config.yaml
d_model: 96
lr_router: 0.000465
n_head: 6
norm_eps: 1e-05
tie_embeddings: false
init_std_qkv: 0.0367
optimizer: "adamw"
beta2: 0.99
lr_head: 0.0173
schedule: "wsd"
final_lr_fraction: 0.1
Below are experts of layer 4 (counted from 0) of a mixture-of-experts language model. Rows are named router (the router's row for the expert), down (a neuron's output weights, with its number) and show model dimensions 0-95. Each number is 500 + 25 x the weight over its row's rms, rounded and kept within 0 to 999. Numbers have three digits each.
After each expert's rows: "raises" lists some tokens whose logits its average output raises strongly, later layers aside. This comes from a sample of Wikipedia text that the model never trained on.

# expert 77
router:485482521506481536502512514505529519496517554505554520467477519498464482537502470503497493509520484499463481531515502502498491510524441477448475493512476486488485516469514505507527471432528535504533489507539493509558512513512486515499526516469483500476520546488554494548511500533529474500
down10:487517499511496500506444535513502483474490517466526515467516486484522539537478495518513506433523467492521461530507525490521521487526497522433514488504497478521546465503484528462496514516497435448486469532514483536483512483529483540504475486522507501492473473513475542503498470495495509486
down11:505514522516535548505489487511511469548494498494500486495490523519490482510509501495483442504510499488529491536498505518471489497446529545438474450486469509537524505513490526457502522514516477451481504543501498538505510467459483521534499561443531536513487516507490524489507498498500480508
down12:529490495457546474512535452499470483493515480507513460518528483495511504517555499487516472541521517492490518507505494477508513526490490481506515525469502504513480471523487474521478520525473531542498514503579509455505490454469480476490512511497512484513541528535498486565495541454491506498
down13:536488491477513470461515500510466458509552548505519532496479543468513478535537486498490496475507525500522547521545450480463505454475480500516485509482521481484498512508490486477470499478505505475442514522533517488467471476459529487523475528534542524509504527484494481503529479498503530492
down14:527493455469497494475520505485457525536503517460457487475496477486518476517439456508480520498489490507551486488489494509508495516456505538556489502507495466455516487473509480516492514517492478498491482476562511524494509533479497528527467485471529486486488468531505559546489506499469500481
down15:494524482471517508510446465498561507489502482501489512497510520529546451480457500458478512451466507514512513523511479514505478495488478501530478535485474504499507522491536526512499504482523511520461489517478475558490509573503458523549497510480450497480495482483507496525491480535470484485
down16:528487572527484497519463513510501482505530490451498475505478477461505524474513509483503447510537444465551503449497516520481500507513528518438491532471529504514506517477507522490489502523469498489494479483523479513495493463479489473511483490520498534528476461480480476530533534492499462505
down17:529537502509508527451450494491508491439481461492491499498455488475492513492493474495505519484470515488494492513483512517526485484499494519516497505522514473498536449482501494482492486504516488451520477482484520508473506548515478478496533529424506506494501482497562506468488505504521565566
down18:530520543493509478490527493507439508499540483495490512500463550511564495488503454497508501534492505543482488493535485499510514481466475474469490496509491490506493475479491497510477490465536506478470483456526483534484488481511509497520574495468546553476486517520471518480476472508482463498
down19:469502530494511452479502467522517509522538513521526524478511535498474528521501510500512526518488495519532512473531471456490525529492548529508538461488472503473503521526500474495507535516482514470482479515548496523503466395460502538473506499490494456502494514499530477516496494495505497487
down20:450521494514526492499482495492526520517471504483529515498522538476420467529465534532527479478531485493479499566509498509508511484532488514540504480494483519499493522504502487517494523503477474487507498510480504573539492500521494508503480503531509451485449507495514471515513482518487556453
down21:453520481511467524485509495501535490477500529512469463530516488506517515521498473479498478429517532500503489467510508492517558472517471501562514502501471521526525523498493478495551541521469486551490505546531463467458492521531496504495474530526508498489522465504470500494505480505533514476
down22:510483527481489519482480505517485503516471482497506514538529533502461526516546486470513463512549497516476493488455451470542494469505544507479551529474510474475522499525458532502494496492473477480486455468509458531503473510499493550479503505485508527524496526496531482484516483506463554522
down23:472505495482496482505468504482528513533490488520503482517499495507450471465477456464552452506542507539522511468475503512508445450488520459472514541516491503510531515528511520481537465475478558540509529472510524493512542548517495520506482496519530500519482470492494524485518501511498513495
down24:484489493494510515506514539502518499528484545501511499495502488515438477485476482467501522509518512465495498524486510522499481495464460523521469460460524542483492518533515507518527501520458434496472541518462512530509447455521516545506496511552533507502479524461503548513510492504473491487
down25:473489542542485477493477495529495547475487467487494513484468524506512489505469513497509527481494484523471462544501529489521530546514501541516469536502487491531552487517520465479524495487498471506515508506384514526528499472495468494513487498462525522506494514493491496483521475514520507491
down26:496535479503489481451452479497527506463480489508510539559485502480506494486488498483500555470462496527516479472506496519506489506524463527520476462517511523471484503484494503470525484473532504445519498491422526503504534567520496524460539513512485481509505495473486514484478472513512512489
down27:483462549475452508475523478519455503513507485506515494476502509501534515492547510501499509502488460500510472504498511496496463513504454519498509444520487497510462545496486528496511496527545480440520474512419485536537519455490515510499501497525508489522494525498496430514513519513499497488
down28:522504485483465496462520503498473517515515487477434499515464537440496466460495483500516496511516513527550493492518485475489469520509525494498475506543471420480469522520495464503498522488495509531494535456524497526493469467470495445515508513495482476483471510504507461521514516481471478487
down29:531502481483561518464503501538512486502492504484513506512458568541503538453537455493475480517529515519500508551524490476508479520468484513522501487508509477508471460503518499535475487512488461478485541512481522534533499540474489493509517472478520514539473498483529480510508498548495542501
down30:492504541512456460485480454472543523497474504504520505532479489505493499491479469522521466498482535525486480470515509513512497515481517486530496527483505492474468511468492480518508498479520538499466501453617485477484512507523516483489494500507503464520522457494478535463465488493488482524
down31:479501511447471501466481492516541475515543464553505468497513491507479537504522530506495514567496491439507482495502534503485487526502515504483507465470540461447493507506509476480500509488501531471505493513485499528549475430497515539527516524490477477501476486490488500508507517498496455525
raises: "ism.", "oted", "etime", "ature", "ly."

# expert 41
router:477459499503477518515506478496545531474461528514562500464516534502492493519509488451521497498487479493495484544560542513514529520529495466471501495484486522545496526515468491477535501480513511504471449528494520492537462501533517482492526526512498531479488523513531487547522499493551498486
down10:483523466521484536469485506485539496457473505468484489486503491486508460519520494542563450493544543523505496544481531475498522493506477480471501507491481463515505519469521505493509500488480466480478476521531497518487504463505510534478493480481512530443527484562507460508529495500453503482
down11:488496494492504532498473535511501442501501485462493485461553522525485485477481536528467464500516541500556469528479504497514466507468503494474460498519484479472533490519529537468529506519509479462504506531506485494536528515477507498531535531484514578503511529493518502519510507503466463499
down12:511490496504540472461538492466468482453526480480499500521542481500543474480494484478496541504491501517524514454516488444528480490510474492488551548508522492486529484449497513508481498522476514512464532513554514518503476417477494531495501505468497494495496495511505520503476525463514489515
down13:499470507501496467490476505515492443476522490480508499478509560479484478509515481485509531515475523489474508488517474493474476463520485498570481511499530474488546482474529462493460486517507532497506506524563492503463491469457517549487525500495513531499511437515495472489486483484482549491
down14:495522489479526513438487506469421484506500493485514482494518451511514473481491477498510516516477543509499510463490490501493479480482488503574510496510509489478512530490543511511510509515514489510491484505586520503500503431503498526526491521471503473475478491489510533515540513476467499544
down15:478454510489505490481487488521507529471487515507469531515517504497545499510477454473509458473503510498556517542511486519496488506551507493500465509473497520488516517495531543512507501514504502491499469495462442497499505582515478479521515500443450466509482458491505504539533511494465494506
down16:497561548545506500528479513518472503510529487469514515493497511496501529500548524513507458476564509477522498517472548521460516495457512510452479521482533516513518516555503510488472539531491507482511525496500470468506475485515516481483514451517477527519472485507457505501541505505516474492
down17:522442526487526508498481510519507512482469531500520475473496505437479504491511483482477522524455485474505476526535485433480509478505486502505491534509528486456501489453475499501458506517517494483518507498528501480505483511553497478522548543468532500488464519507514510537544496460530527525
down18:503500510446485484496506506497444502527493478461507484560462569520523476537496466474491485509489499551501482511519495474520472489495467473495511508499438480472514472498530495458503510480477519483502529494524521513491536455512469472505525499561504523467494509489488526495460515475507489514
down19:501532539491478482427509487491542468495515513517509490502485565485503502491475461531479486487500474517510515479517504492521520481516514489505494513511529553491492488495540495535518505490487530478507517504545512548491473483488535578491547533526529524533508464545497517504526504532510504490
down20:493535494474495476510476512498504490479513512493482522518457516511455473484483508497544461472517491524478467521451542509523490498474496512541499520517494459518551497472505512498505480454483475503504498517503532556478521463465511495534507472502488476484455513512498451527481453505467553461
down21:505485496500452514479512459474464479469522480495505525516503472494479484480496508469513475490487526461494481485440515515529553513548504488461506519527498507497515515514465518487505543534491490507470512525553442484517496488496492507533459541450539475512494499527501435498512508516485497475
down22:500469490483442530467470520507468522507513450501498534516528562501450547537535525477496502480529525516509527488517486513539474452488500481483521531512523480497515480493478517471525495482500472539502494512507469527522480485491497535491484494450499518522500515491551461501505484498480521551
down23:497445438457506500536477521486547504521519484530520451506492516497524467514485504496527532477535527559505491507543498529493488463486498472477524546509490463482518521502483464537522483494491511523485512501465531503507548525516540537461515502496466540486503473502517502494509486509512517481
down24:498503485505548495472469539462470460472501532511485503527498479527446451512477499524476491520505548509485497477463502525501491517481475509488481466495475516507484502471534484506556461511476456518472505522535519542545482494513487532480451509506462505478502528492482504533475480524460499482
down25:522530481535469495533484523511528518520503508473513510498453464453443490501498520465498488451468485492509442551465498505517525491480524503489463502496456500508502482513515479490518522519476514526475513523436493542509480483488463493474517513488514454507453509471489483512478521466507509470
down26:527487538477495474454481484507482534443428490509518494498509465502455516483494474468504482493500498523483495485503483454532478509530474507510501516527494521512525518500487475454480470529518524511494506483485488481538478460531479455466475507515503467531524448495471488474467469519485504455
down27:502521522486501504483478521501483466468506491527474490487476495520526529473523550522493443497532498480503490491477499519525498533482461519506499458523527493474488492518490533478559486508513497517521497502433483482521499399513510483514443492513490510524521514510512489512512502548507457500
down28:497477526468523510475498513520479500500500481520487538513448498498498531460509498497542488486534532565519490517449523494478496496517515478523524505510501428534485528481529510486526539519492528521513528497528520509465464433477489511556481539499527483481476475508513494511493479491475482488
down29:531517507508492535458478529535480508501495467507502514503462547554516536488554453491491481506547484487527495517526501517477481521514517505509498531512502504505491428492531536522465485481500509474515504522445487531519473482510470479528487449473496505473491513494507480518508507559487535490
down30:504511493505466450525471484489557502553478538504511489522480498485532507539514535496518499512480519549492450491533500512526524514488486512473538498500504473513448489473519449524547509459502519545501493474557489498459497527499510489480523526508510461484515476485536500476477491481513475491
down31:541474510446512502491494484536537469465478505505498497515545535467483513492518489468528471521473509489471522528524517484504522497490500504473510485501553501476525486531505480490509492500521505464496486509493492528532484391482521486516523540464519504492537502463530501510505482467498479540
raises: "M", "A", "L", "St", "W", "C"

# expert 44
router:486478466495464489504475501511525477485472533519515526454512549498477526503512477542496504479490523525520492493519505501488471561486465452513466504511476524513508515460493511524512484470509518513501458498559516545515481525512531501466499515439527503485489527503501494540533477517556489533
down0:492486533528546515520491496516538560491505500476516497493468480498481483522514538532522508508491473472494518556472522468491495519523493545508502511497478507476455507495511522500568532508486498445468515518484521529536492462559478522486485511505511478495499507489550436477522502517505507499
down1:502519519482472504474498516478450520497518489541468555509462468528454500463509487532505484510513459548513513481481497494489532501491486522545536502557500502500488511501510472463463491534532489497500519500520494515491484412469483520517511474464488452468486480518494496494513507520509495527
down2:472520525474522493476475452506446528484501526505477484536512541486517523516503516527498500517500466485505471540521485500506480516471510534514487461491519469521463536505491504515472514530486509486494486486461481493491529456508489448501498453492492444525463462539504480496533485501485427485
down3:496503507452517510543537505518510487464516509539513485494550539502519540506528518518526500526528551461507500502523498488514508499516517475501523522501520506491476528514528511490509537517540536550521453485543495528550525504523512492445498445510511514500528454518493469495493504458475508501
down4:545434474545500499453475481469533496502476498469514518491495499492468473511495519472523485493507517524491498464515503481530493491512531471494485487469509457499502476511500544514485499509541492481552502502445549490515518507476524507515533462500476467490509560477514458532519479470477532518
down5:475493472518526478497516528537504486457533522520503488493558462495530476470492484517458476537504488507502504484543518507525460500480530515507571530494522487513504481466484506528503477520494449465525530471560533498473478540470490511510502511539485462506485518518495510502517516485491457511
down6:468477492506483498525546503526477508499480546499474488537479524523539544553511499515517514487539461498537529480490500497509503482495479523489470515481478471491529507511490521481508471474508525507548536495578505491483463474522533491487477538489518476470535511480500493465498552534473483494
down7:445515497521533509471487505530495517478483532471500519491468527519464459524515497546518545495466480505480486549457503508503499505506500514514538500525529527507484539499529526513531516499512465463492476487448523524508508501495473498499539503449536474453505481469490453467515467469478495506
down8:443528509513534502488493546544540492509502486516555525533501492505484486503496528509481470485494509452481526540453528549501500458505518495494502507510508542503519493521524511454514516494472445457521478512451488484486521529531513497530475505498479508492487468482528499471536497483474542507
down9:489442551528476516525535464502563532480504507519522465494516500502495560499539538496522490458494480459516504503459543535494485501485500509504463476515525525470506524548514479503527491507520472514523502513471509507471534479523512473468527499482516523511485500515496485495521528469537488539
down10:525543496475518516502495509495522504525499519506510506495555471494518522504465510537562517468505580502508483539449464499518505469492530485479495497520487483516536464489543525508512481503508490501501477524488516531497544450472465498494484470536530471494523485492480486539471489457495525484
down11:500487539518525493470463532516489472506494480463494517460490500500477499494511494498452442515495483488524503533478509485487474487470503550445473504481485493505485508512515511472478501464512529472482497538464457502482528457466494514530556513467509510543512552501483448513515528518472482521
down12:519443491482505485500542487477458445507510535511516474520514468510534478483544531501516498529489519490545484477519491497481486509502480494479521522476518478503560478485501516508485509493480540479502509465570512482460459469488509511468482486524523474506494530531490510531499542450516486530
down13:503500479470470462488477484498489445515531505511503494496518504536552488507563496510528497519487541507522521484547476483485507477521506466570492477488512503510488512493493457482442512528514484491481511511507487470499510435465534545485490495489522491551487504533507517505478483481486536473
down14:498509502481518477465506508462507485516455512461472506490478477501468468484471501486490493521472544523514455499507503504505498513482487518520508497551492485452501466469514474503498492507486497539547526488577527561509508478459497463498540534479492481481475528525485538523487553483508502514
down15:489517469496508533501454520521478524518521486532486519555519519493525490498470454487502470465477508493488557508499466529485493500488507492520503526473516545496500505508510490502524489499492510517523503499446482540503501553501453540489524524439474469522489453521504523460492488538478552502
down16:498514539501493478516500498539444484512530509499521507473501462512524515481543538471549470531543455474524526497462508508463492481507525536444514500471522467492495503513511510487482501550497514488537463474498483535485496464462514503481488495524488514497486529541476464481518462506493459514
down17:500475515490514501480513522491515491480489527495515501495458479483509518498503485457462507518464470492481489532503489436518503495462489537455533523493519474502516476474476452511463484504525521479509487465551462540522512540482482481509574525465508507508444493529526483487525513485502485536
down18:525546549476499469489509487510447500520506507518497501537492505488495475495570501520478495545489533543457504496512502485526491515495493497512450513526448492502505512467473484528506473463535508485511482515540494493534513446470527494494556495509536523511506495511478493497472453506537470519
down19:503540522488497470439487458507506516533545498475507510501506483500514493502522496507512464478516443532518516477532510446483513493495501510504533507463490503490447490551497499534488531491458545496472495487563493505499515455500488528496521517480479427490489549496509481491514477494499511489
down20:474548529525519488473477501493493568485528510488508522525468506506438511531482532520540517481509469527478499548494509471534499524493497508528491506501458532497515483480502501516491497456492464441514507496470507545507542525513490496495498485508490473484454487535510483480488447524493496453
down21:481483478491505517539502456474447491481509484507492522530483482496523512524490494506466490512488513495519509452461518490496524475507455515530514508486478529506473536507525492512503509501481495531504576538499460464445504564521509532515434514535486493476510478477485529486494518531521509494
raises: "ational", "ations.", "ović", "ations of", "ation to", "aking"

# expert 43
router:453469487507492514512495483481539538476468537476527475464489556492514487504487517523526501486477511485526484549548524498487527499531493472461509509494466538536513524487465519486518475466535489492459454529508517490535471504517500485508515538478502532475469528504549475511536499493538496505
down10:484518504516509514498476506488524492467512470494478517490530494466520471507501469556509464483514548513510483511457548476526510515494498504484487528509520454494481501481527504489516501504490449474492460521588486527458526442485512546498487523471494544504534478527501466516507495492481507504
down11:505529502502489512492487536520464488520464479473486524471504468491480476475499542539462445506517529510538481495483517487508487495486540509458448477510464526503494467515513527450494501518514503501464516518522495509522535450484521508508554518490527534517500522487507492546495522558490459528
down12:511514497515546461453514478489471487458543493498501511500541470520529506488517484495528486490494526508517503451503506463514486511517484551489516530504529470471527475505507504498468489534494540500456497508532509474516514430444506519495510480444492490494475510515561487510458517471503498520
down13:491497504514490479487479503520502471492499494508492533494536532499515483509502483491522537499491529517508505483513460459493495490507452509539481468496546494471519543464519457504458497481534502487488500536587508501481486421462530518495525538500568485498507479497516519476520493488506515484
down14:479503523475527508461492506485466514513526524511483469497504471489522459488486475524483541485517559489502452460480478493504512477482481494506474524500512491485520516485555472543506496520472511502497467503545539487440491459542480521507469521455516462470489466474482515524506549487496491515
down15:488511488500478525482481494469519512509505477505500480520522505486540463468499458478481475496490525512520525537542510524520475503495511507528468505458515530502486522517546489519488517501552489450483493478446467512512496548525436492507482493469472453470490441506540511471473477501497496469
down16:531508524528510493517477497495460514492510520450509521485493489456533485493510552509532491492530521499531506511512538501421497509462520506460493562478488504496515519523489510488443502523482489495509495477521499512501490451482467491509495459532511519551477484516484468475565484522504488518
down17:510489503495512539504508509498504484505497523462516479454471510421473504536494491467475497497466482489488483508503489461470473491479520522457501516497511512502546469485490514510442473525534481498505487496541513473503501479524459476497526539461526530517466558543518488531517479472526514527
down18:517505526488495480459536503518442498453480502492500499548460549502522518518513506485513514538500504492460550494529472467527457499494492498462471488496433497462525487479488530490474473487496539495492532489516520502499555450472460463512508494507500510472482506495480474489470525483490517501
down19:472502543497469513477488500482535516525536500531511476480465541501527490462473500515471479501528487504505495488497525507508512464507544465576502528517503523497493502503514495484530506514489525492506503522565543525502501469470537573483499517507457475500522515542509467548503491520482516508
down20:493506509498498475492463522480511495478490496467497535481460563511426498495463512514531489496539490513475476519472519528481502483510506503532490466533495501519523492512498483452482499475478510507520488503515521552477504477459521496518485492475506463480438508511505460521487453525491541438
down21:477490512521490521507552465533535491482519481483477503496497489519515463473478523472489469502500523520522501490489503497546508524498526488497500551492498507490491497503506491479494518486480491550498559515513457482493500546529471503486483523531552436461496488532481477510491531542486581487
down22:494482537504477509444518536512520532514473457479479500499504563515446496506498485491491456507512513525484505468489542501520524474522516481479504538522517501522516527520504549475517479488496499519473514515542470527510474500505483540469468512475522529539490504499537434516504483489482542529
down23:462466448506514526535476492526543485499524468519523481507507531506506450469494461457547502519520522529562495545509519479514497454482517488469515575483486466492536481526497500514522501480488525477464505484491516496497520490552520513509495500508471501490526463502507496481505524510519507520
down24:493528519465521514475497529450496477483465519475472532488498469550486473520461510514496498483512501512476462481458503500509512525514462543492542480521530530528493479487522483489547462488486477484483519522539519558496511521507469544472503526541461506497496501452466529503482497514473505480
down25:495499486523457519488497493501529530484505507484515532469438498493453503517468520473484479475521476474488476538463516480488553519478537468497465480518496498502518492495502504492513497495488491527503529513393489546537511494454463475484505499477534473466494499523493481497510492481530504495
down26:477474511514469472472478518503459523478466520497521455472476452468498481496527481492544484522480539503515489485510493465509462475473509471521486494508486486541485491496510492490506518502522507526485525425442466514533534531561503479476525509508497486512527475491448539494485478503490489501
down27:521519529489507502475490508520462488496534498519444513511495480516521539453523522522504449475518501514524458470469492500537468515476455538511508464498518500479485491523495520491566485509528500499508529510483518505520492429494498489517423493474479503511515530489494477506521517547525504509
down28:482498510511510500458498507525503488504487486508507522495450528476553508432472495512533497472536534530524467492461524485481490486508530473512484523524484444498503540477475523476515483519479510551501510499547510509468500442453486510507501520530495480480494495459481462544486477501465494507
down29:515515477499480538472499544509514507515457482504483502492462540544506526460527464487534507520507492504466476508545549507487493496509485500482478514499507492508506442519516494499477500464516534462503506511497514544536473483516493481501466450460449493489499550500513464530494497565478523511
down30:524486484510465476468456515504543545552477505524508513530459457483529498515466472458485507513472550517498493451536519534514508502491529523527507525528498508492503506488499484524544517449479507512512470454484461490475488486518501450475505521517475494503534487484545510499467510497515477498
down31:500469523453502506462497466529539476487501487526526510529541537523484505521520499492480491503466550495479568496533499486509519523493515479488483466502491456482491500495503491505514481506499506466482473510498488529556475402470531505484494541456508487517462485494501501494482498479508477487
raises: "-", "- A", "-day", "- ", "'t", "- Family"

# expert 29
router:489483509512469514468500526487530542471481530531492542463471545536477474528491476521492494490519526529480469527516505524522533543489472484485454478514485502514502508481497504511500474458517506492518472508519479501561495521533511450469482545460476521507532536492535519535545482515515494500
down10:496543498499488471470483511523513465489478477472508518463520460484480478533456529544510495504541491535465496525469490495509507505516485485461491494534493473529527463476499523489488538538506449456547479546549475529477493499533471544501518499477521509510496463483486508529488479475498484508
down11:483507483504488481468506500474519468508515476458471500451534490537511461494484509534482468502502522493515497554490521499489472496452513545433468486500465531508517483532536521459469520480519514476522483504505496490503489482489477477557507529457523506535477522504478486529524505536487452515
down12:489521500436540495492527473467491458488523478497495496513481463523531516481535515538525502524508522497521478516526478495502476478497494487492532542506516489482458507502470505533459515521499554549478531510538514496486461428505517492481517473496508499481518536544514519541496521462520480503
down13:543495505493473480518491523550487485503507510501491516494493510459489518473554499516507510498519514480502544497496441484506507512506481482502498455497506496512513507467540463467453499501531491467480505534596487513478493448473498525544487532542500524470517494509514491521518504514519550490
down14:512499490438501479478482523459434497514501490487488527495488465520522465479482512519505521473522539485527476513448514496488481481523521516551496540492530484489493481480518459523500488495489494556509503518582518518460503509525503532537505539478491510479480483521489520489494530502524467505
down15:510522490440529499489461503496496486461510490501501518534500472485540511506471491478520476469501536524516543499528494500499500497497506499558496544492513470494506484494525528489503526520489542521495503472466470534460495577513442493516533509456472454520480455493509512496511459511477508491
down16:513523542520518499509477498525463482518527506469495521520494511475562491505528499523511499501544525485508501490436502534464507501479521521460546567514527539520512491509513476500444499539480497536527493463542500513476485481491501524474522480542482524526478508506485475507527536513512509471
down17:494513519519490549477480493491510464500496511518511496462481489436463477520519509462509521522471480488475470485526513478502510475474520518443470507514522485519535461494525482485499502555513499456505471457524462506477501532535469507526508521448477525488467513474533500538488502514497542529
down18:553514523475503466512490480461510447509494451516492490532475523491537500499495472467532481541546520525517458498523468506517467498491521516520474515509470514510485531473536492480490490479487512514482506519599540501507520483498535488506488498524541515542501491500492518513472531520493495486
down19:509515517501509452478524481532489505535557519551507475498492515484512514511529517506510487504518484525512529494504492469536538515522524515469464486491492523490510496535487498513488524494521569496488509543549521548542484423495503536471528532492493466519499521508494491478518489455497493468
down20:465528451491491509466464519477507522478490503498534511490474516549451475538482528505484493488532510500502480530509511489521496492508508507561497460515474476502516520468522479497514504501491500447508468471485484564479516523495495434497481478463490465427477504491514485497501483469474498494
down21:486529460511483490492529498476468493535521520507496448499531508509513508533523449475518497479518530481480497521469509452493514476501506505501507503479463501513511524498482523491548510486482459549521541523443467501459487482503469497517438523488516479478497483539509468469535458525487533508
down22:536498487493470521492495506498490524497493471491506508535460535512505513548541446513512531499547516521468492501469503455515500499507491515553525491503508474471502482517483511498520543497500506461478484525481467514516495534503481515481477517466524570533564534486522495483513527482524546529
down23:487473452442527527542494506513480529500485466535518493492509511494527484476453477457527505542532488507527535541472510534481465457508505471484528546518501496491509484507511480516504516526510576544509508515471508498514518493512515516520510497496514524490457484502476482448525523520523480500
down24:482491476531508511519490518471537543480492529511452515508506475540468477485473507513483527510511506517478496568451513529469482525490491518509444501484477506463464495521470527512526510509480483473497505518482531511514472557483491529477530566478501520478506496485472507516442483515477498481
down25:482509496516515505496481487499502545482482522490526517491516520477463508533451501500534506469501458519460491542489509502516526486530491501501453516499479520503496504506511505488537494501527441481497514492384505558497525500503486472482520494471511483499473497505503444504506476495515550486
down26:507505525491522471490436487513514512447453466526521523534495496499448439481506469523506522481509447486478460506480504494517505521524474512520472507464492493499467509498499491476457532491489529533491481488467513470556495557503504492477528524526477486515469519482468528507494479497507490476
down27:524500606463477528493531514464527493543530480519453514495536491483537513460528571506494491507505495499516485519513486489443482511484481506534489460522487496473471500507517504497505498495476521518511518490468496522538516473499482489498470507503501497507506520481495530533518520544528524485
down28:475497523479489502478456527512519490519498487498488520541507542515502491445484536489490516514518487538490405478492480488510484500468455478515501516498463463523493513482491483527455527489487514500522492477521488520496495466443477470490522516545508455512499464494481484524511467454511475500
down29:493549521508506525461494517509475495519543506484471517501438526521509544479565473527504493533532509471472475548521519495517480510495535478491494464488551470475495468512524483492491482526516494466460493522488517549506476491498491475514494494492456520504502496489522484486491529546481552517
down30:502513494524466460479502499502562524505500511523514483526459472519478556513555520495504490458491485488487501488503553484503485543497507518467520530518495514499486516517494475522504503486543517488451441470534484488461456539453480487521504483527496499510480492486532506496470470462498483533
down31:456509491466534530502500503539521475493524481489524490492515466507472523502526533526502509513515525465500537503501495515479523504496509498486469472481517524473484497510493528536499530521485511507478503543462497536544523394489503514541525518513506454491495510482539488549506496464518477528
raises: " years.", "ature", " National Register", "ers to"

# expert 76
router:477511483463499526497499529489533504498448537514525546451497528529482516524522448491511484457512512537531501531513471529499500553479465505490455491493502524522493496461483485487526484468501531515492482514510482546528507524540482483485487529497512544485480518513530467526544474498534479480
down10:479516498583483507456495494482506506497507553494539507446515446483481492530508497506527506475544520534514469533459528513516494547478512495511498527501494463523498464487543495505501502505497458472511463476519476514491540487477471469490470513465533500500479500488501517466511458528497500509
down11:494518479518511511475466465515520470496531496486498509498520511523462447537478501491487491496512506501514491537503513506473498474448520494444425444504485506524520453518509502499472519515459518482509487576473472490523490475473512481511499536483516509528453507517498489476511493539503472472
down12:511492490472530500489512500500481489518517493491536484530488461520545487485520538515524483518527493495521479475488519462494525498493513521470560553482516551527501496495507514528498523547464543492536499497547503465482471453501475513479478477535458482494489511545532506539499492442510484508
down13:537510473475486474470471485491483455467473515502502507461481496479518523477488533506535529513509519506495483489554483487469512464493479493534448468499531493485491515477542455481451483479490487524486493510559522493541526438482529516494505488490528441507495493502505508508497523462488525476
down14:505496467457530498510510481457505462506488511519536484483488463483551483465482500541462511510502517519504498448482503512495497511484514510529475506504499493450451505487520464526499521522509515515471505482589481504494499488565522490509504511507480504504464486527519547531515553508487480516
down15:490486467444494547476456506503505490483500507509477533522531492502551484496457483488494466461462510488523531495520490506495479483518509499527485508491501501487518539502522544490496470477505482479483496475480484520503472555530481525515520529458456444529481458489524501490515513561451516504
down16:502525576497526497547480508490487469517546504435546498500535492488526533502524496510520481525531495488520525527489503470483495504485496520469506496508517533506509514506544502490480501529472524476555498547529497502523488472487539479458525483482497564514528498514453467505519518502499495497
down17:534513523495494519463500517448490459500526513520476487497479488459469516511486496487504503487471507525488475480497518485518506448477477498505487482509450443473530470496495483504468493479533518492497495454488478516467525549504491480523564524449483554511497509498552490512538499523526496534
down18:512500546485532484486521505495434532529525464534495479533486538527558501521452500490476500520502506502501510497533467516527518461501504499483466534480493464492518495530502519503491444475531529503500500491530557510503536475503531508507519505550521516499506505497467515500481433492524515483
down19:468526489469484485457497508506519481541552497517508497482506517476500532497509546495513484477519473489536523452514504485500528503499531518484522533501527521494477489528505490497506503513512516508470515509579523509500500422506507567490514483512498481522514493517517455546514537462506546488
down20:491521486542487505500484505502485528521502502462502521516475502518441468481500500512546479494553497555445516558466504465524496487526471529541474501507488506509536485506490506510498486452482489495525484519444513516523471462485496452505523502470504494509464537505513469476504489522495523452
down21:500490503482470471502542493491452485516497497481461480493537487474477514453465486465519502492474524491512491448516512467491522500479479467501519514499470494476488502533500493481512500475489507598476561537484473466488477478520501499528464481457521493483496487530481528480523497522521512465
down22:558508523482465520498483499535496508504481490490475501505497528501499540453520478472576454519559501497506539513488471488510510469473526463503504504505511512480481504507447550489465505489504494499453536497493485500533493493516520545500481494462517524515529490482551473512536498519486532506
down23:483511495470508508541457530481487497493501481546525472500466488475508482493520482458523518541538512511559497489474507538482511432472523482502509560497507494486510472552508488507502516485469562527513486500456526494484519486490497506477499530522505538517486460495473511462513508546513490505
down24:485500524494543498497519514491467531526511520492531508489515534511460500490498466497474537474470549519472529546485460506519501517498526484488488477464521477522539463490479511553511475481490527492490529500474472560507483483507441528514447515498459523483515527477520521534495487511520487465
down25:520532454542464504492499537523474536481513518503506537508484480484478509507438501489488517456489502510501498544489489487507523468504512514499497520496484498514486513500513485486548494485516482504473502515414491555528475512468464489482474475443505484515505458504448468480491458504496523488
down26:493496566505494493513491513508461547486477503470509539527520509461426477465491511485523495473458524468491504502491490513490477482502452480544511451476495539486491518476498488478495478511510482516502502473443514475516514558550511493475531498502517489505505457498484520506460470507499526502
down27:491484544476485517513507512517508512498468471479471497504509540493539509480513524506522517491460524498517478514480518485487470529474470504498502451506511468474477527522537517501568509533502525507533523487425513559517502499473514466502492504530504509545502442475481517493483502560515502495
down28:527511526487477494501475478506492516502506496517520524517509510484516477489492518511514484481510484508499500529500560475540477487532483479488473563512486512550474540496488473498520487526488501543493490508528491488467508417476462470545478533525451445490533478498486506512504473446492478497
down29:538575483520488541490492515527491472518478509486483508537443548499511564475536459503486472502499509483486425529515479481507471515507498541516470503495478522508479476526541509499489485480529494498503512487501529521503504504494475464509479483468457518503507527469514475489468471522500511506
down30:488460485496481451507460479515568511526530528537518514516517440530539520481501507490541507480493538522494505483500491521529551504494527500514505518513515506500468494488480488518492472488506535517521482432548465487456523516522513546499485490528531492487506467474529528510488492501500513527
down31:508503506452514518473459468530536492526500480516515499490498515522436501496513504496492549533481539499509505490506536494458490516507509494487463445515530519484475513511520500487477496507504486465464492493473524534557499422479506506505558558488482471497522537499536497489501497489505489512
raises: "ism.", "ources", "idae.", " world.", "ters.", "ies."